From a checkpoint of a small mixture-of-experts model trained on Wikipedia: 11 layers, a shared expert of 64 neurons.
Below are experts of layer 3 (counted from 0) of a mixture-of-experts language model. Rows are named router (the router's row for the expert) and show model dimensions 0-191. Each number is 50 + 10 x the weight over its row's rms, rounded and kept within 0 to 99.
After each expert's rows: a language model's description of what the expert responds to; "gets" lists some tokens that make up at least twice as much of what it gets as of all text. This comes from a sample of Wikipedia text that the model never trained on. Tokens count by the router's weight.

# expert 52
router:67 68 50 58 60 63 41 45 59 40 41 42 64 53 49 44 40 49 63 27 37 47 68 46 45 65 35 43 64 55 34 38 64 37 52 59 54 47 59 64 58 30 41 37 52 47 53 55 48 56 39 46 64 28 47 67 41 64 40 59 53 52 48 54 43 60 49 32 45 45 35 42 63 44 42 56 50 43 62 60 44 48 54 45 72 52 51 45 38 45 54 63 62 37 43 38 52 35 41 58 60 46 46 61 66 41 57 48 40 41 55 43 36 36 47 61 47 36 49 63 35 46 49 46 59 42 58 62 59 52 50 54 60 33 43 64 59 61 65 55 50 51 63 46 66 35 35 45 46 41 64 50 58 57 64 40 57 51 59 56 64 58 48 36 49 38 71 58 42 45 37 46 51 41 48 71 45 55 41 59 46 32 59 59 41 59 63 56 32 60 54 50
What it handles: Periods and word-final period pieces ending a sentence in running prose, such as season., Paris., es., ing.
gets: ".", "s.", ").", "a.", "ed.", "es."

# expert 20
router:57 41 47 44 58 65 55 55 46 76 54 50 52 42 69 54 32 56 21 47 50 55 67 49 31 68 37 53 42 53 50 32 35 40 56 59 53 51 48 59 54 61 36 44 39 60 59 60 35 70 67 53 61 33 68 69 34 73 61 34 62 48 34 55 53 54 68 52 28 64 56 67 51 45 60 41 63 35 43 51 38 39 50 63 49 46 51 49 56 38 45 63 42 59 46 56 54 40 53 63 45 44 53 56 49 44 44 54 41 62 54 51 41 44 56 55 63 50 40 63 46 42 53 49 66 57 51 46 57 50 45 45 44 52 48 38 58 46 45 44 48 34 61 56 37 47 60 48 58 47 55 36 61 55 58 27 73 41 42 48 49 37 40 38 50 49 49 58 58 59 45 44 55 47 45 56 63 41 58 51 52 40 39 70 56 50 40 44 66 52 45 52
What it handles: Single uppercase letters inside acronyms, codes and all-caps names, e.g. HipHopDX, NADH, BDC, PMA, and units like m.
gets: "C", "D", "T", "M", "R", "P"

# expert 40
router:45 59 50 39 59 68 50 60 56 27 71 46 38 42 54 48 50 60 45 70 46 33 53 41 59 66 40 39 63 46 55 45 52 44 29 37 34 58 50 62 44 34 45 29 48 42 52 54 60 48 54 51 54 30 41 59 54 52 46 55 45 58 64 46 66 53 50 42 56 55 43 57 65 46 59 44 38 55 39 61 52 38 60 41 59 46 44 55 42 53 57 64 46 49 38 46 53 57 35 34 48 57 55 56 51 40 50 52 34 49 55 60 40 41 44 59 52 36 50 48 59 37 43 34 63 40 54 61 47 41 40 58 47 50 47 68 49 64 58 46 41 69 67 29 58 43 42 51 34 41 58 52 48 65 59 66 59 57 55 32 58 45 56 36 50 44 62 38 47 50 60 41 37 50 48 70 43 33 41 45 37 32 46 45 36 68 49 38 36 63 40 29
What it handles: Colons splitting titles and subtitles or places from publishers, plus heading = marks, month names and times like 2:05.
gets: ":", "s:", " =", " 1:", " January", " =="

# expert 54
router:37 64 45 43 63 36 44 50 62 41 57 31 44 49 52 54 37 52 49 46 43 44 65 39 32 62 37 42 43 55 49 61 30 39 51 45 60 56 61 56 54 30 46 44 60 53 35 51 54 55 46 52 46 38 43 54 60 67 42 60 54 53 23 38 43 55 60 47 47 53 53 57 72 27 63 31 65 33 50 60 35 48 44 43 35 41 43 41 56 39 52 42 47 33 33 39 54 47 66 49 37 55 40 68 44 42 42 54 52 50 50 61 29 44 49 54 27 51 55 65 52 49 38 39 62 45 55 72 38 46 55 58 53 52 55 65 50 58 57 48 41 66 60 65 49 61 46 45 44 47 42 52 51 57 43 46 60 56 48 46 50 57 53 56 30 43 55 61 56 34 46 54 50 64 38 64 54 31 50 36 55 30 54 64 56 57 44 50 49 54 32 37
What it handles: Space-prefixed single letters or short fragments starting a split word, unit or number, such as s, t, w, M, often in tables.
gets: " ", " s", " S", " W", " t", " m"

# expert 59
router:60 58 45 54 37 31 50 68 45 60 27 49 53 67 30 49 47 62 56 42 41 42 54 59 55 75 63 66 50 42 61 48 23 52 37 70 37 45 41 63 47 38 46 38 56 52 54 59 58 47 56 60 48 42 43 38 47 55 56 69 38 42 38 47 61 33 62 45 50 58 49 50 35 65 38 50 52 42 41 58 52 41 58 48 72 47 44 44 49 49 49 33 40 43 62 38 37 45 51 61 63 52 58 66 52 63 55 60 55 69 46 62 41 51 65 51 34 49 40 47 62 54 74 57 44 41 41 56 45 47 49 33 63 38 55 39 51 64 40 48 54 49 49 55 44 55 57 50 59 49 41 47 49 42 44 63 71 33 70 30 63 58 40 47 30 46 45 53 50 44 42 46 64 56 46 37 51 43 45 55 42 62 45 49 36 48 43 50 41 40 45 38
What it handles: Small numbers as whole tokens or first digits, in dates, ages after aged, table cells and scores, such as 6, 15, 94.
gets: " 6", " 5", " 4", " 7", " 3", " 1"

# expert 13
router:47 61 70 55 51 30 50 51 48 34 64 34 42 61 50 38 55 45 30 41 69 48 52 36 52 59 51 47 59 69 39 43 28 42 69 39 46 44 55 53 58 43 38 41 48 57 65 61 39 48 54 51 49 54 50 54 45 43 37 46 64 60 42 46 68 55 61 41 41 55 59 45 50 64 33 63 65 47 48 35 60 48 47 67 39 47 53 56 61 58 26 55 49 34 48 46 62 60 49 48 57 44 44 57 45 48 66 49 46 41 59 52 50 25 60 65 62 41 58 69 38 44 37 40 52 59 35 48 43 41 55 47 42 52 60 58 58 47 51 58 52 29 77 55 59 47 66 61 50 34 58 54 48 60 39 44 59 56 37 31 39 63 50 52 55 61 68 65 55 58 41 49 43 53 56 61 51 43 38 60 51 49 56 38 33 38 46 42 41 56 53 53
What it handles: Hyphens inside compounds (biggest-ever, steeply-graded, anti-, co-) and line-initial dashes or pipes that open list items and table rows.
gets: "-", "|", "/", "–", " (", " United"

# expert 1
router:62 50 28 51 30 28 52 43 45 49 44 40 49 49 48 46 36 61 48 32 29 61 55 44 59 66 42 44 57 50 59 55 44 35 56 51 30 57 45 56 48 35 37 60 58 62 56 53 44 39 63 55 36 60 43 57 55 35 61 48 41 38 46 48 41 55 58 63 44 48 43 49 58 54 46 61 55 60 49 49 31 50 56 31 49 43 44 46 47 55 47 37 49 56 52 44 50 42 52 64 36 58 53 62 43 51 47 43 57 64 55 32 37 69 65 33 27 44 59 44 61 57 46 39 51 53 66 62 40 38 36 53 44 55 44 55 58 59 62 64 55 68 37 60 45 39 67 42 31 48 67 34 31 45 48 44 44 43 52 45 50 63 53 47 29 48 55 66 52 30 50 42 45 55 46 51 42 64 56 64 60 35 52 60 37 43 62 44 55 57 33 43
What it handles: Line breaks closing a paragraph or table row, ahead of new headings or text, e.g. before "=== Studio albums", "In", "UNIDO".
gets: "\n", "In", " 5", " 4", " 2010", " 10"

# expert 63
router:37 50 52 54 57 22 50 64 48 52 55 52 54 58 58 63 78 46 67 60 40 45 33 54 43 42 44 44 53 35 44 48 63 60 47 55 43 31 49 54 41 58 70 45 49 51 39 50 50 48 40 35 43 57 61 46 48 52 60 53 43 66 42 55 57 39 35 57 45 48 60 42 25 51 52 59 52 63 52 60 62 51 52 52 44 59 52 45 62 52 51 35 61 48 57 55 58 57 51 44 43 47 51 28 45 36 63 69 59 53 48 62 79 55 32 48 65 44 57 36 56 44 43 64 36 47 36 34 50 46 50 55 43 45 41 44 58 55 57 46 40 34 47 51 38 51 63 41 27 60 31 46 39 58 57 51 38 54 38 58 60 32 48 61 28 38 52 41 43 55 36 44 59 60 46 41 36 36 52 53 49 70 42 45 53 49 48 73 55 38 40 49
What it handles: Forms of be and have, plus also and not, in running prose (to be used, had engaged), and be-like pieces inside words like bereft.
gets: " be", " was", " is", " been", " were", " are"

# expert 51
router:53 51 47 44 59 33 50 46 41 41 33 44 35 64 55 61 37 56 56 45 38 58 55 44 51 56 56 48 64 45 39 71 37 39 45 40 50 55 50 51 74 57 46 41 35 52 55 64 65 42 42 34 35 57 51 48 62 38 47 48 45 34 35 55 45 47 47 71 57 41 30 63 60 53 57 47 58 70 61 32 46 62 62 34 46 42 46 53 34 67 43 57 54 52 73 34 51 29 61 39 41 56 59 53 21 44 55 42 47 58 53 68 61 57 59 32 35 55 45 51 47 52 48 44 46 64 55 65 48 56 52 56 34 47 50 60 53 65 62 58 48 59 44 55 46 53 45 46 50 53 37 46 37 56 68 39 49 54 53 41 41 61 50 59 45 51 41 50 49 47 49 53 59 52 42 66 40 58 62 62 38 31 37 55 39 53 64 52 29 48 39 59
What it handles: Line breaks right after page titles and section headings marked with = signs, such as disambiguation titles, before the opening sentence.
gets: "\n", " ", "\n\n", "/)"

# expert 35
router:43 37 43 35 39 30 41 43 69 61 42 50 61 46 34 40 42 54 61 63 46 49 47 63 51 48 49 48 37 55 55 69 58 56 54 47 61 53 46 35 46 63 55 52 50 53 62 43 57 53 57 44 47 39 42 38 52 42 43 52 47 42 47 60 57 56 38 51 54 50 47 47 60 38 63 49 56 56 65 32 52 59 45 58 67 39 53 54 50 22 44 42 66 34 68 56 43 51 55 39 52 50 60 59 47 36 37 57 47 56 56 59 60 62 34 72 57 43 62 55 34 43 69 66 55 43 41 45 55 52 54 51 62 61 64 60 41 55 42 24 53 33 48 57 39 46 65 57 41 45 55 56 36 41 57 58 67 63 41 60 37 45 63 40 55 41 37 66 52 65 42 42 50 47 47 34 59 65 35 58 61 67 51 60 31 48 58 71 54 44 51 60
What it handles: The verbs is and was after a subject, plus s-ending word pieces such as plural s, es, os, ers, is in Ubisoft.
gets: " was", " is", "s", "is", "es", "as"

# expert 15
router:29 41 45 46 55 40 43 64 51 47 59 47 60 49 54 25 40 57 58 47 46 37 55 59 53 47 49 54 47 40 41 51 52 46 65 44 56 57 30 48 42 44 57 25 57 61 48 56 47 44 50 65 61 42 33 41 41 53 40 35 27 51 23 41 49 48 51 38 45 46 60 46 37 28 55 68 45 49 53 33 53 49 60 46 60 41 43 50 63 42 63 50 54 51 37 54 73 49 63 44 28 55 51 59 46 37 54 45 34 63 48 56 73 42 40 45 55 48 42 55 63 62 54 49 62 60 48 31 43 58 31 64 40 51 52 59 61 65 46 54 61 48 41 61 43 50 61 63 38 58 44 54 61 54 36 57 70 48 56 56 50 45 59 43 66 54 38 48 47 51 65 64 56 57 38 52 50 66 43 52 53 42 41 57 36 37 43 54 58 29 50 66
What it handles: Opening word pieces and Latin-style prefixes like ex, x, pre, per, pro, inter, dis, mostly beginning a longer word (executive, Oxford).
gets: "x", "ex", " ex", " are", " not", " Ex"